{
  "num_hidden_layers": 12,
  "hidden_size": 256,
  "n_experts": 80,
  "experts_per_token": 2,
  "d_expert": 144,
  "d_shared_expert": 0,
  "hidden_act": "swiglu",
  "moe_layers": [0, 1, 2, 3, 4, 5, 6, 7, 8, 9, 10, 11],
  "router_score": "sigmoid",
  "normalize_top_k": false,
  "routed_scale": 1.41,
  "balance_loss": 0.00213,
  "balance_bias": false,
  "init_std_router": 0.024,
  "lr_router": 0.00126,
  "vocab_size": 32000,
  "norm": "rmsnorm",
  "norm_eps": 1e-06,
  "tie_word_embeddings": true,
  "optimizer": "muon_variant",
  "learning_rate": 0.00473,
  "batch_tokens": [65536, 131072],
  "max_seq_len": 1024,
  "train_tokens": 704600000,
  "max_steps": 8279,
  "dataset": "wikipedia_en"
}
Below are experts of layer 4 (counted from 0) of a mixture-of-experts language model. Rows are named router (the router's row for the expert), gate (a neuron's input weights, with its number), up (a neuron's input weights, with its number) and show model dimensions 0-255. Each number is 128 + 24 x the weight over its row's rms, rounded and kept within 0 to 255.
Before each expert's rows: a language model's description of what the expert responds to; "comes after" lists some tokens at least twice as common just before its tokens as in all text. This comes from a sample of Wikipedia text that the model never trained on. Tokens count by the router's weight.

# expert 26
What it handles: Apostrophes, quotation marks and == heading markers, plus nouns like form, access, ability following adjectives in prose.
comes after: "\n", " O", " U", " d", "It", " John"
router [149 118 127 109 122 101 113 126 107  91 119 160  94 142 129 141 122 160 144  91 145 158 144 132 111 147 163 201 150 153 127  96 166 135 133 100 176 118  76 119 153 128 160 120 103 122 115 147 146 135 170  89 130 145 153 133 108 102 119  89 108 124  91 158 110 111 108 109 106  93 147 145 130 140 113 153 150 105 117 100 136  82 130 106 126  94 107 159 102 143 152 122 142 125 168 104 104 134 133 150 101 129 117 104  74  99 106 143 124 154 111 120 111 124 167 103 115 144  93 178 136 119 119 145 125 107 133 146 115  99  83 139 119 116 118  98 126 129 131 170 115  80 108 105 147 139  87 131 107 112  78 126 110 130  93 114 131 139 115  77 171 127 114  67 144  96 114 154 150 153 115 131 136 126  91 102 155 121 130 160 136 137 104 112 145 115 140  69 129 107 137 118  99  67 147 101 145 117 125 127 145  95 110 123 154 125 122 117 142 150 115 147  95 164 100 149 103 111 152 135 144 162 102 116 137 154 145 135  94 131 110  95 116 155  93 110  75 131 108  87 153 126 143  91  83 117  86 157 131 133 134 125 146 145 132  90]
gate0 [173 154 141 173 130 111 129  95 114 142 102 147 137 114 148 113 134 159 123 141  74 134 131 101 148 115 120 145  86 118 127 153 168 129  86 136 111 155 154 154 130  90 116 118 125 157  82 123 137  93 153 102 153 125 106 134 114 138 117 159 147 166 102 185 121 105  68 126 106  73 135 105 146 134 110 172 127 178 123  91 169 122  87 147 146 154 139 147 107 126 143 147 104 103 160  77  97 128 130 113 145 150  94 127 117 121  96 104 134 117 131 134  88 141 139 126 132 132 132 104 145 146 167 112 117 100 151 132 101  96  99 126 148 135 130 131 107 108 114 100 116  84 117 150 141 107 119 139 125 144 165 128 159 108 125  84 133 105 147 146 138  95 158 117 141  87 126 135 128 132  94 137 137 138 135 165 111 141  77 120 137  93 110 115 106 105 170 117 138 144 141 128 109 201  95 128 131 115 145 128 157 118 130 118 109 127 106 123 124 149 135 151 132 139  88 150 120 113 154 180 146 142 120 150 147 106 147 109 107 152 112 168 164 163 134 114  95 122 155 149 128  81 114 122 119 174 105 172  97 121 155 110 147 162  97 190]
up0 [115 120 100 123 135 125 116  83 125 131 142 195 125 155 102  94 120 126  90 122 134 141 154 106 141 137 137 116 108 140 114 148 136 135 109 109 129 156 114 157 154 156 135 115 140  94 112  81  86 107 115 118 158  55 113 118  84  69 125  87 132  94 152 144 124 162 106 121 137 119 133 108 111  94 120 119 195  91 164 120 155 148 124  70 116 123 117 100 152 140 124 114 142 136 123 113  87 129 116 147 125 157 124  92 151 142 154 130 141 138 118 129 129 118 118 149 108 167 115 179 132 182 123 147 135 137 107 137  96 102 130 137 116 178 147 115 127 118 170 134 134 168 125 145 162 158 119  60 155  91 124 174 138 106  92  99  92 121 138 159  97  95 111 141 112  87 155 125 146 136 129 114  97 127 136 140 139 116 124 163 117 151 115 144 143 113 138  99 139 108 104 138 159 119 150 135 144 116 117 122 124  92 151 130  89 124 164 143 151 145 122  81 118 171 131 135 140 112 149 120 150 126 129 130 131 107 122  98 166 100 101 126 105 136  93 103 150 105 112 101 118 145 151 200 132 136  95 162 115 173  92 147 133 147 122 106]
gate1 [133  90 112  95  94 125 163 137 148 183 139 146  98 100 132 132 145 110  97 113 117 113 129 164 120 110  99 123 137  97 117 130 152 131 101 125 115 102 133 171  90 124 128 150 128 102 108  90 120 145 129 137 164  90 144 154 157 128 130 116 122 108 127 110 127 117  81 148 141 118 138 107 146 157 132 109 146 108 145  87 109 129 165 138 105 110 152 109 163 161 130 115 115 119 129 162 106  96 142 115  96 110 122 123 140  77 133 120 137 128 135 124 108 191 122 123 134 129 117 120 141 169 147 161 130 116 113 144 134  99 113 161 143  96 116 144 105 165 121 118 114  77 169 105 127 125  43 127 140 146 131 109 115 131 156 125 112 157 103 141 181 138 112  94 123 103  62 135 135 114 144 124  93  76 146 135 116 116 139 124  77 108 169 105 176 174 112 164 167 177 133 134 133 111 113  97  97  93 113 116 169 132 123  87 135 136 150 120 125 150 103 135 130 104 121  67 119 124 131 115  99  73 107 107 119 117  76 125 100 149 166 102 144 125 142 157 131 130 153 119 142 132 158 140 132 131 105 107  77 142 102 150 122 154 119 108]
up1 [ 91 125 111 114 134 169  91 131 132  84  94  96 103 165 125 135  85 127 127 124 117 114 107 100 150 140 137 153 121 134 125 149 140  97 112  95 166 145 131 135 160 141 123 160 100 114 131 161 135 126 151 101  92  99 109 129 129 125 169 145 127 127 106 110 103 120 148 166 150 117  98 163 139 145 117 114 135 158 138 119 133 128 100 116 116 156  90 135 127  91 118 151 140 143 108 130 129 165 134 160 108 101 135 141  92  99  84 108 127 129 134  83 137  89 135 165 149 116 103 125 118 132 108 128  92 164  75 127  97 159 108  94 154 179 141 105 111 108 110 161 150 153 145 154 119 140  97 150 132 136 100 117 140 137 103 129 137 125  93 118 137 138  90 116 109 125 147 141 183 138 114 113 124 122 154  96  86 113 108 130 129 139 114 139 132 119  83 108 154 125 105 157 109 130 133  98 165 150 130 153 119 150 130  98  40 133 130 121 126 113 184 138 130 157 131 132 175 115  62 120 139 155 140 107 125 140 130  80 124 125 131 169 138 150 152  91  46 127 128 119 159 127 114 130 139 175 114 150  84 135 149  72 163 136 113 126]
gate2 [146 117  96 113 126  98 154 128  98 123 171 113 113 128 117 120 144 192 110 153 154 101 157  79 145 163 180 105 161 137 109 115 133 145 116 113 144 147 121 126 111 104 111 113 125 108 137 123 109 106 116 168 125 123 131 115 139  97 109 130 135 100 130 112 132 147 158  76  94 123 105 118 112 143 130 148 115 141 175 117  71  93 138 148 153 102 133 119 125 133 134 140 127 133 140 141 148  89 132 147 136 155 125 127 103 167 176 124  62 141 174 145 140  78 136 118 115 104 120 117 111 117 136 113 110 116  89 102 147 115 148 126 140 126 123 123 105 109 131  95 159 139 153 113  72 116 109 121 111 167 128 130 142  83 137 144 142 151 142 124 168 132 118 142  80 100  89 129 120 119  92 129 159 116 138 150 150 157  87 133 137 143 159  96  99 100 140 135 149 134 125 143  97 149 107 157 138 151  67 138 118 127 124  86 176  91 169 115 155 170 121 136 167 155 125 146 126 106 131 147  78 104 129 114  76 142 125 155 137 136 125 131 120 146 138 137  92 138 141 164 129 114 132  46 151 119 124 135 142  57 109 120 149 112 147 162]
up2 [124 125 116 170 109 139 135 152 168 157 118 124 149  83 172 153 146  83 138 105  73 166 107 153 109 112 102 148 134 122 113 157 148 125 132 119 147 159 111 145 144 151 148 136 150 124 153 168 129 151 117 111 163 116 125 172 105 120 163 137 130 138 177  99 127 103  63 175 203 111 128 133 143 149 140  94 132 106 103 111 122 171  93 114  97 137 137 126 174 137 167 126 110 150 125 125 113 163 107 172 115  63 106 112 148 118  91 115 171 140 167 101 138 153 113 137 154 176 132 112  85 115 111 104 103 115 133 106 121 123 109 127 140 130 137 126 153 135 122 161 151 119 145 149 119 118  84 116 118 144 171 111 131 144 126 135  88  95 118 167  94 121 111 126 131 133 128  73 123 148 145  97 122 137  82 135 120 145 171 108 130 130 121 105 177 121 117 128 109 130 184 118 132 113 113  90  78  94 146 115 122 165 117 156 113 132  96 135 113 142 128 106 128 113 132 110 143 118 116 120 110 148 121 143 112  76 113 104 132  97 131  96 106 116  82 123 115 123 139 126 131 106 155 133 172 137 137 123 115 142 120 154  81 147 100 144]
gate3 [173 120 133 145 102 131 124 149 101 139  95 124 138 128 105 138 122 108 160 114 174 142 179  90 142 146 171 108 155 134 127 149 105 137 141  98  99 120 124 100  95 121 153 111 126 147 162 116  98 110 101 142 134 125 171 147 110 103 153 109 111 146 143 113 146 111 132 128  93 110 102 137  99 168 113 109 100 127 112 105  88 124 163 158 106  87 137 104 110 151 159 126 115 117 121 117 157 128 107 130 159 122 160 143  95  90  97 143 121 150 118 147 114 115 174 140 144 101  90 136 113 129 125 125 145 121  93 132 115  96  99 135 138 140  69  92 109 112 112 161 179 136 153 153 109  88 153 110 100 151 144 111 121 157 145 121 125 193 193  95 153 105 141  94 156 155 122 164 137 125 133  95  96 104 109 142 123 111 120 166 119 125 105 126 144  77 116 140 132 117 106 132  87 145 178 145 124 117 103 130 122 139 152 105 148 114  90 107 140 161 178 150 158 116  94 106 102 158 125 147 125 133  70 120 125 138 120 142  78  99 130  96 189 164  87 103 111 115 143 130 134  99 129 125  99 148 117 107 119 117 118 170 113 125 123 106]
up3 [138  96 136  95 165 137 126 157 139 165 119 166 131  97 106 164 160  87 137 160 112 144 164 104 161 115 126 119 145 115 106 185 102 120 122 157 109 114 117 129 117 155 128 107 121 122 131 134 139 114 134 149 167  76 124 106  81 122 154 120 106 131 169 120 100 125 127 135 142 117 111 126  93 142 106  60 107 110 127 132 144 149 160 118  95 112 162 113 121 177 133  97  70 113 109 149 110 108 154 157 114  85 150 121 116 100 108 117 130 134 112 152 138 129 142 143 119 110 132 151 118 119 126 164 113 149 123 137 142 105 103 114 104 130 124 137 144 113  87 113 133 158 152 142 149 145 125 165  91 118  72 119 138 106 133  95 121 158 168 118 147 127 137 139 117 156  98 162 151  90 141  63 123  99 123 142 107 114 103 141 120 115 116 139 156 135 108 128 111 164 110 108 109 128 140 105 147 139 129 148 143  91 149  88 110 144 126 139 132 133 174 167 115 104 131 135 111  64 156 126 124 154  78 111 152 117 117 129 121 133 147  70 188 177 102  74 120  87 131  96  63 113 123 130 110 122 124 131 141 103 118 138 107  78 120 141]
gate4 [116 118 132 120 115  80 103  95 110 106 114 155 115 120 142 135  92 119 114 150 128 141 179  96 139  80 135  90 141 104 139  81 112 132  90 115 122  92 138 168 131 109 137 123 117 110 158 143 133 102 130 116 111 182 108 129 174 118 119  81 132 143 163 150 134 164 104 133 141  99 123 139 118 131 136 185 136 140 144 108 134 122 162 126 137 160 113 112 150 142 112 134 148 117 143 115 116 154 201 107 138 162 116 118 162  96 105 122 116 142 155 100 139 182 151 124 150 140 146  94  98 138 116 138 134 114 107 122  75 104 105 111  89 101 124 151 163 105 180 127 128 133 133 169 133 109  68 141 145  57 144 188  81 147 143 134 140 144 107 121 138 150 134 131 162 123 168  93 125 179 108 109 138 162 118 133 100  97 134 142 119 132 139 134 125 101 153 161 133 119 120 121 125  92  89 118 171 101 106 151 137 145 135 113 138  87 116  97 125 149 131 130 106 135 107 149 153 126 121 125  82 124 124 114  83 125 157 107 127 115 133 129 137 112 131 119 149 130 119  93 137 143 144 125 156 101 173 107  85 142 116  80 121 166 138 169]
up4 [143 158 171 107 116 143 183 128 151 138 164 121 149 113 156 147 144 147 126 114 116 144 139 102 126 153 125  88 124 123 102 126  99 148 139 143 104  96 137 113 116 111 146  98 145 114  91 133 109  99 170 109 132 107 118 128 119 121  98 154 140 153 146 133 153 141 145 164 154 134 159 101  72 146 139 138  96 106 102  89 134  97 122 154 149 127 148 146 132 167 146 149 105 153 102 126 149 135  73 130 168 151 127  99 139 140 158 118 143 102 138 113 149 121 150 106  77 118 105 109 113 152 126 124  96  78 134 112 161 125 105 145 129 145 129  95  90 116 122 130  90 122 125 142 125 124  96  95 127 140  81 118 120 136 133 111 137 145 114 146 140  64 121 167 123 101 126 129  82 133  83  51 136 119 142 156 121 130 209 150 103 152 103 104 132 156 151 190 135 163 111 116 107 113 111 143 173 126 131 155 107 139 144 124 124 135  92  92 153 150 139  99 146 113 170 149 117 133 138  95 124 116 162 126 137 120 124  76  85 121 113 140 140 162 118 130 130 158 145 152 123  96  93 111 131 150 141 131 106 158  82 102  94 124 163 103]
gate5 [138 117 145 111 132 127 138 108 163 127 150 125 113 150 194 138 150 130 153  96 134 111 108 156 137 112 158 120  91 139 152 173 105 133 177 107 124 147 132 156  96 114 157 101 110 106 121 151 124 135 137 111 136 142 129  78 145 104 120 115 101 111 104 101  93  88 166 118 111 112  83 139 138 135 117 160 155 124 111 127 120 161 112  79 170 143  88 117 124 168  90 138 144 145 140 122 160 137 123 146 137 133 134 122 125 147  99 120 141 102  91 207 122  79 120 131 139 146 101 118 149  90  94 146 101 130  96 178 106 121  88 102 100 160 151 109 124 128 184 130 132 123 140 153 114 123 120 104 132 133 132 131 126 105 122 105  45 160 127 117 119 132 118  93 120 150 128 204 115 130 147 114 119 120 138 129  96 117 138 130 135 141 165 134 130 112 171 134 152 111 111 201 103 186 148 125 136 108 112 104 139  99  97 145 159 152 120 139 135 155 136 142 129 167 162 120 129 120 144 151 149 126 121 128 111 113 161 157 132 167 122 164 137 117 145  91 150 123 133 120 130 167 145 164 174 160 137 144 118 130 144 140 129 146 145  89]
up5 [110 148 102 157 156 159 154 133 112 121  98 143 156 107  86 157 127 116 107 127  82 146 139 106 105  89 144 132 174 106 119 110  98  92 127 130 127 147 119  86 178 155 128 144 154 122 113  94 125 174 138 130 125 143 183 144 121 103 147 138 147 126 121 142 133 159  90 164 107  81  89 130  96 137 147  95 143 147 157 133 154 159 122 126 135 125 114 115 127 107  82  82 123 125 152 158 107 116 113 100 135 106  96  98 137  70 108 116 124 144 143 109 160 132 146 155 131  88 120 147 147 113 124 136 179 193 119 127  97 135 108 108 128 114 128 170 117 164 144 111 121 131 101 131 129 129 106 115 158 150 123 140 158 156 159  86 141 109 108 124 126 169 149 143 118 123  98 109 130 128 132 153 185 168  84 108 153 117  99 152 145  92 140 100 121 152  89 167  93 139 138 107 150 118 127 127 139 144 141 112 113 119 106  84 130 109 131  96 161 123 146 130 117  99 137 159 173  89 130 114 125 102 125 137 172 132 125  85 155 159 112 149 163 154 154 150 121 149  95 121  95 108  91 112 142 135  73 114 100 132 156  98 107 136 127 146]
gate6 [117 112 129 145 126 130 140 149 116 139 132 131 112 102 135 156 146 115  99 107 166 115 109 145 122 148 156 138 111 112 108 134  97 143 153 141 146 119 163 142 106  91 130 122 166 121 128 128 171 102 134 132 155 120 129 168 118 145 133 155 166  95 182 150 132 152 144  96 123 131  84 158 147 144 126 179 164  98 105 128 116 131 106 144 131 101 133 140  97 120 116 151 130 115 139 151 150 152 156 147  66  86  78 150 109 126 136  93 134 144 141 114 135  91 112 133 129 129 134 125 150 121 116 104 117  89 123 112  98 101 133 135 125 123 112 113 116 104 158 132 132 103 157  85 128 154 139 134 101 138  89 104 112 157 131  93 146 139 149 121 112 131 150 133 101 119  68 107 144 134  99 110 107 139 148 129 124 129 123 105  88 114  99 116 144  68 124 110 145 155  75 134 134 109 127 161 154  98 122 124 111 119 187 146 140  90 149  94 127 119  57  89 132 157 170 104 145 118 156 118  82 110 197 139 104 135 145  51  97 100 147 130  99  95 136  88 133 148  91 105 145 163 126 139 116 135 122 133 129 145 124 135 149 163  63 144]
up6 [102 107 122 132 103  93 140 115  96 157  94 167 144  96 126 109 137  91 128 114 152  83 142 140 146  87 128 106 131 125 189 123 154 119 113 126 106 109 123 130 146 131 123 121 106 115  92 169  82 155 115 156 108 114 150 130 147 106 144  79 115 116  94  83 135 117 130 143 127 127 153 127 135 113 123 158  92 105 143 144 112 110 121 126  75 138 141 143 103 116 117  93  84 134  97 130 116 119 199 138 120 180 187 144 138 146 115 131  96 148 147  92 122 117 114  93 107 175 101  89 103 103 134 118 131 104 134 103 114  91 117 125  96 139 136 139 168 132 132 212 142  89 158  98 137 129 104 134 117 125 136 130  98 112 166 134 104 116 106 105 101 175 119 153 147 130 103 121 100 158 105 119 117 117 161 142 128 161 155 106 112  86 117 111 154 146 126 130 114 133 149 144 160 107 135 138 141 157 141 116  93 104 131  93  79 131 111 129 154 158 120  94 150 100  87  96 146 149 156 100 128  46 132 132 142 100 129 144 104 131 133 126 114 137 103 161 112 127 123 141 170 126 161 142 145 129 123  95 143 140 162 133 130 128 136 145]
gate7 [170 107 141 137 159 156 128 121 129  96 148 155 149 153 136 125 129 159 170 106 159 132 111 118 131 129 138 126 190 125 144 112  61  97 155  95 127 115 120 147 146  71  95  96 140 157 146 104 108 106 125 121 156 158 136 149 105  94 123 126 118 102 119 176 132 148 130 110  87 161 114 124 130 139 160 141 105 126  91 123 153 147 129 133 140 122 131 150 128 146 136 139 119  93 174 129 118 112 116 123 109 113 115 110 142 139 108 144 132 102 123 113 198 119 166 176 112 127 122  91 101 110 114 117  94 117 144 112 153 140  52 139 154 107 160 118 140 117 148 180 166 148 179 105 178 100 112 153 134 121 119  89 113 137 134 117 118 116 174 112 154 132  76 122 145 121  89 110 116 163 145 132 135 125 141 119 116 110 106 159 145 100 133 147 125 169 122 118 145  87 111 103 104 109 144 116 135 117 137 122 152 148 119 141 120 120 145 138 162 128 115 132 104 102 127 155 105 115 104 103 120  91 109 133 113  67  96 132 138 147 129 110 173 135 129 129 106 127  66 159 126 154 124 114 110 124 154  68  72  96 108 140 168 104 129 134]
up7 [133 126 121  97 115 123 184  92 166 119 132 132 110  85 130  98 125 133 132 143  94 118 158 135  98 125 112 142 114 162 121 132 177 122 131 136  96 104 124 148 162 102 114  97 152 124 139 139 183 147 140 151 125 113  98 123 160 155  72 132  97 120  65 112 113 118 128 107 164 154 148 131 157 151 115 166 119 123 122 144 135 127 157 127 158 122 174 108 123 131 146 139 112 139  99 128 109 128 146 137 142 124 151 133 132 106  87 148 163  82 143 146 138 135 111 148 118 130  92 168 140 123 144 157 152 121 141 138 115 136  95 136  89 148 124  61 139 104 109 108 121 144 100  99 137 122 139 117 122 156 127 133 113 101 107 165 151 114 103 170 104 115 132 131 110 112 117 139 163 106  87 121 160 116 114 177 152 100 135 140 159 149 138 137 157 123 112 121  99 155 197 128 142 111 127 152 150 133  87 127 117 112 114 136  87 103 150 123 132 144 159 112 102 138 102 144 190 145 110 109 104 123 122 124 131 180 105 134 196  94 153 134 134 124  92 136 173 123 126 130 136  88 154 159 172 149 114 189  99  99 130 106 102 163 157 158]
gate8 [118 144 112 138 151 107 138 139 129 117 121 186 161 156 136 117 106 106 113 140 125 124 106 131 136 105 155  97 184 132 123 151 130 125 186 113 113 187 144 123 160 145 127 132 132  96 157 130 137 125 117 136 132 167 118 143 114 111 149 109  60 159 107 134 123 111  61 160  70  79 163 176 154 141 138 160  78  79 115 157 142 137 143 132 135 136 129 133 155 110 120 135 130 122 142 127 168 147  91 113 102 101 120 157 168 134 142  98 122 161 120 114 100 146 149 143 107 119  99 121 121  74 130 126 153 121 151 107 125 107 121  98 127 108 116 141 133 143 105 110  89 122 118 158 135  61 108 140 130 142 130 130  87 188 100 110 121  99 137 149 133 129 145 134 130 123 121 110 101 178 113 134 150 132 125 158 144 120  89 152  89 125 116 115 133 104 129  93 126 108 166 127 154 142 136 131 112 149 118 146  64 123 116  90 167 181 148 152 161 140 113  72  98 166  96 108 112 140 147 136 149  86 139 121 140  99 136 154 105 126 142  88 110 140 151 146 114 128 101 158 144 140 166 132 141 107 111 117 125 136 133 117 158 133 148 118]
up8 [ 60 102 169 154 145 118 124 111 143  85 129 155 122 153 138 130 107 131 111  99  99 159 152 139 122 126 121 160 126 111  89 115 152 103 139 122 125 123 116 132 124 165 115 140 134 130 117 120 118 138 117 119 109 164 140 131 134 129 153 111 154 164 134 107 121 109 123 135 115 129 111 137 157 102 175 148 134  87 164 147 165 146  97 132 114  96 148 168 155 121 113 130 151 172 107  91 154 134 144 146 133 113 112  94 128 118 149 127 155 143 139  85 135 146 160 114 131 124 151 126 117 141 133 141 125  90 150  94 102  69 144 101 136 159 126 173 104 154  82  91  79 106 135 132 140 117 176 115 161 140 171 108 109 146 149 105 150 118  89 147 136 119 143 142 100 152 117 148 128 144 114 153 122 138 113 130 157 138 135 132 115 108 120 143 114  84 102 105 135 116 189  95 181 128 147 143 134  92 170 105 120 141 135 155 136  97 106 119 115 126  68 125 143 129 136 133  72  95 159 105 152 135  87 133 132 113 166 198  81  96 143  45 134 135 152 135  99 126 117 122 142 110  82 146 131 106 142  94 129 134 151 100 151 145 138 125]
gate9 [170 127 105  74  94 133  85 153 124 169 127 137 103 123  83 154 179 107 124 106 147 126  86 162 107 145 109  96 159 132 166 110 132 144 162 111 166 113 100 131 116 124 113 145  79 114 147 150  82 131 112 100 159 121 105 124 107 148 107 128 112 120 127 140 122 122 109 129 156 104 118 148 161 135 160 163 142 113 151 139 117 113 123 119 172 124 127 190 161 127 120 140  82  86  98 109 122 116 165 160  98 121 144 127 138 111 133 114  88 158 136 187 140 102 142 158 140 124 126 106 180 162 110 114 115 116  98 138 129 119  96 139 149 140 140 118 105  98 125 118 150 153 135 137 108 119  99 171 114 110 118 134 129 137 129 131  98  89 113 135 133 151 146 132 116 137 137 157 193 157 144 201 130 103  85 121 147 165 128 118 126 122 129 128 169 136 102 100 153 122 159 152 148 125 164  89 128 129 145 149  98 147 110 110 133 138 118 105  51 141 141 130 131 125 114 118 140 130 112 152 140 119 120 123 104 110 110 108  74 124 137 117 149 147 129 140 126 149 119 131 108 138  87  76 151 104 122 154  90 145  89  77  97 134 110 111]
up9 [129 127 128  82 171 113 118  94  89 132 106 134 113  71 104 194 137  83 136 131 160 188 106 112 128 105 102 143 148 138 153 123 146 140 101 153 140 154  94 115 157 127  99 135 128 168 163 132 134 117  95 138 165 134 118 143 156 154 128 142 131 150 165 106 100  99 166 105 147 141 117 136 140 155 139 119 140 170 120 148 110 123 118 101 160 110 129 156 146  95 137 132 124 139 143 103 127 110 114 128 100 115 144 147 138 121  96 127 111 123  91 165 148 107 125 124 121  92 160  99 113 150 140 140 146 172 121 121 116 117  96 167 133 126 122 148 151 135  87 150 137 175 113 155 114 166 141 166 120 132 129 123 140 119 142 141 126 116 130 151 132 154 113 110  90 147 153 149 152 176 151 170 126 109  65 137 136 165 137 133 124 116 158 141 133 118 121 135 145 157 171 115 134 130 152 113 110 140 114  84 132 168 107 121 113 147  81  99  87 119 142 130 148 106 117 155 164 174 156 150  98 130  76 125  93 132 147 103 112  93 128 127 151 174 134 115  98 166 146 135 134 150  82 127 155 112  75 132  65 170 103 131 100 143 110 117]
gate10 [144 130 153 144 107 115  95 150 163 142 132 129 104 124 109 128 141 177 190 137 129  97 141 133 121 142 154 159 132 105 157 136 182 118 134 128 139 126  89 115 141 116 137 126 122 137 160 133 101 153  99  99 161 114 130 122 106 121  81 111 157 158  99 118 143 139 136 126 123 116 102 136 110 128 157 150 115 137 113 134 150 135 173 118 120 101 112 126  85 148 154 101 134  94 121 117 175 120 133  47 133 175 104 152 157 126 120 125 168  93 142 123  96 146 132 135  99 115 139 123 190 114 158 152  94 149 132 135 175 125  86 119 127 111 115  86 111 172 103 104 115 143 111 154  91 126 108  98 148 136 161 138 137 153 125 110 107 135  90 114 153 163 128 140 112 146  99 157 122 158  90 145 138 172 124 144 116 112 138 117 160  96 121  97 139 130 140 112 115 118 134 126 109 108 161 183 161 134 177 111 105 142 124 108 151 117 129 113 121 179 125  98  91 176 119 158 183 130 117 135 109  90 113 126 136 159 123  68 116 148 107 101 127 100 161  91 174 144 145 109 139  92 123 141 114 112 118 109 125 144 175 132 114 105  98 136]
up10 [131 141 104 118 140 124 121 103 123 124 145 163 170 159 140 130 129  63 113 115 104 147 127 115 154 140 129 116 132 168 160 115  97 217 124 116  85 114 114 196 101 136  91 145 158 133 126 153 138 107 130 155 123 176 146 160 151 139 124 203 115 124 125 157 154  92 154 122 124 139 126 103 135 135 140  88 106 154 162 111 126 112 112 146 169 132 108  88 113 130 132  81 116 102 141 100  74 154 107 128 107 117 126 143 158  91 159 117 128 107 154 126 115  88 144 112  82 105 117  98 108 132 110 157 120 126 117 137 153 137 144 136  80 126 145 142 151  84 132 182 110 136 123 132 175 149 159 152 168 104 118 118 125 114  94 137 134 130 146 106 135 130 162 106 107  98 121 117 131  84 143 126 106  99  85 146 127 120 120 132 111 129  89 143  85  63 118 157 108 119 102 129 109 126 109 133 132 138  84 152 145 138 131 161 111 151 119 125 143 128  94 101 125 132 102 141 129 147 143 179 130 128 143 144 124 150 118 108 120 120 102 111 146 130 128 134 136 160 120 141 145 142 122  69 133 114 134 135 100 138 113 164 134 157 182  93]
gate11 [147 138 132 150  92 111 139 108 162  96 151 123 119 155 121 163 153 115 175 142 151 167  79 161 132 160 131 130 118 118 110 125 132 126 113 160  65 153 188  92 157 110 147 148 159  94 127 162 111 111 176 136 120 101 153  98 156 119  78  69  97 153 164 156 103 158 133 107 122  88 114 107 120 132 115 127 124 117 156 154 145 109 172 160 141 178 118 124 121 155 156 143 155 148 145 140 158 164 103 141 125 136 113 100 115 136 132 132 127 115 103 126  96 121 166 135 119 128  95  96 165 134 142 122 171 166 130 142 133 128 112 124 102 187 136 108 144 117 134 103 113  48 162 105  81  91 142 121  91 123 143 132  98 144 126 133 133  97 143 103 111 150 114 135 121 122 141 124 127 115 117 197 117 109 109 156 147 112 156 170 101 123 138 139 168 126 121 136 137 105 133 140 111 107 123 166  61 151 118 120  94 150 168 119 130 142 158 117 116 169 128 101 137 130 131 115 162 137 120 117 103 121 116 134 118  98 116 162 182 128 109 138 126 137 155 144  94 117 112 102 139 128 127 112 139 107 111 108 142 130 122 162 119 139 128 116]
up11 [ 85 131 101 171 100 104 120 114 127 128 132 125 129 113  91 108 118 137 112 108 114 112 101 141 106 126 131 115 125 139 105 121  71 110 120 123 140 121 173 126 214 156 134 123 101 158 152 145 113 111 122 150 190 121 135 111 140 108 178 131 141 138 128 115 144 150 168 117 136 137 131 104 153 114 141 152 118 148 134 112 156 106 121 137 149 121 153 114 135 148 127 104 123 116  99 124 134 105 118 107 113 109 106 129  88 136 137 151 171 125 122 165 127 159 158 198 148 117 154  92 135 149 130 181 176 123 153 116 108 105 118 199 134 116 145 149 110 116 171 135 115 165 148 106 142 113 131 122 122 127 125 149  84 131 150  76 102 160 103 105 153 186 148 125 164 169 140  88 108 159 130 111 140 101 135 126 139  73 127 152 103  95 166 135 155 109 116 130 128 129 151 122 129 150 115 163 156 104 142 128 137 129 131 134 136 127 117 132 116 139 149  91 154 112 154  78 124  79 152 117 177 141 144 138 156 130 140  89 129 172 165 136 127 127 127 112 128 132 154  90  96 156 185 122 135 145 170 123 114 153 142 107  86 139 146 134]
gate12 [153 124 148  95  81 101 144  96 102 139  96  91 104 155 151 108 127 121 142  81 161 140 157 132 142  96 157 114 101 148 142 132 142 131 150 140 124  76 129 154 123 111 157 134 105  80 107 135 134 109 148  92 171 132 141  99 140 144  93 160 100 113 118 135 141 145 109 122 115 153 186 103 155 154 121 109 128 107 142 136 134 124 169 138  70 113 122 142 139 137 117 124  76 125 125 142 154  99 135 184 147 144 147  96 150 155 101 145 119 116 131 141 126 121 165 131 124 109 158 116 129 134 111 119  95  95 125 147 117 106 101 161 100  97 101 125 168 108 133 108 174  88 111 152 128  76 162 167 120 117 122 133 123 113 149 129 130 150 157 142 169 102 132 154 121 167 139 150 116  97 153 120 109  68 157 122  96 160 144 118 144 125 120 122 180  98 157 121 137 125  98  64 132 162 122 131  90 153 124 101 167 118 140 125 151 128 139 131 150 135 136 107 146 183 136 140 143 112 138 124 157 167 114 149 108 124 152 116 108 135 103 152 118 134 163 127 134  97 112 101  90 196 151 126 132 128 106  73 108 135 153 120 145 149 152 112]
up12 [134 151 110 141 157 105 140 141 120 108 133 148 144 107  81 117 107 112 138 150 126 102  82 147 107 141 109 143 165 129 158 179 113 107 150 150 101 139 124 123 152 116 126 155 132 153 139 109 120  75 133 122 128 123  98 113 112 115 189 119 127  91 136 137 143 114 111  85 129 144 104  83 133 106 160 118 123 127 134 125 142 126 106 106 123 130 125 108 120 130 138 112 118 108 105 114 114 144 136 144 143 137 138 119 115 129 178 125 145 143 134 150 193 161 124 120 105 124  98 149 184 120  93 110 160 180 112 142 122  91 141 168 163 144 117 100 131 118 151 143 111 113 116 112 139 128  89 139 134 136 179 156 100 137 164 132 108 138 103 120  61 111 126 108 111 129 100  86 133 142 110 109 135 160 100 169 103 130 102 189 134 107 111 160 104 130  87 159 132 118 142 119 133 106 136 104 116 132 144 111  59 144 136  81 133 157 146 130  86 151  86 129 136 109 150  93 110 117 154 172 142 161 163 126 176 103  83 211 108 159 134 151 118  96 129 122 132 130 187 116 113 121 131 147 125 104 124 113 144  94 140 113 130 155 124 122]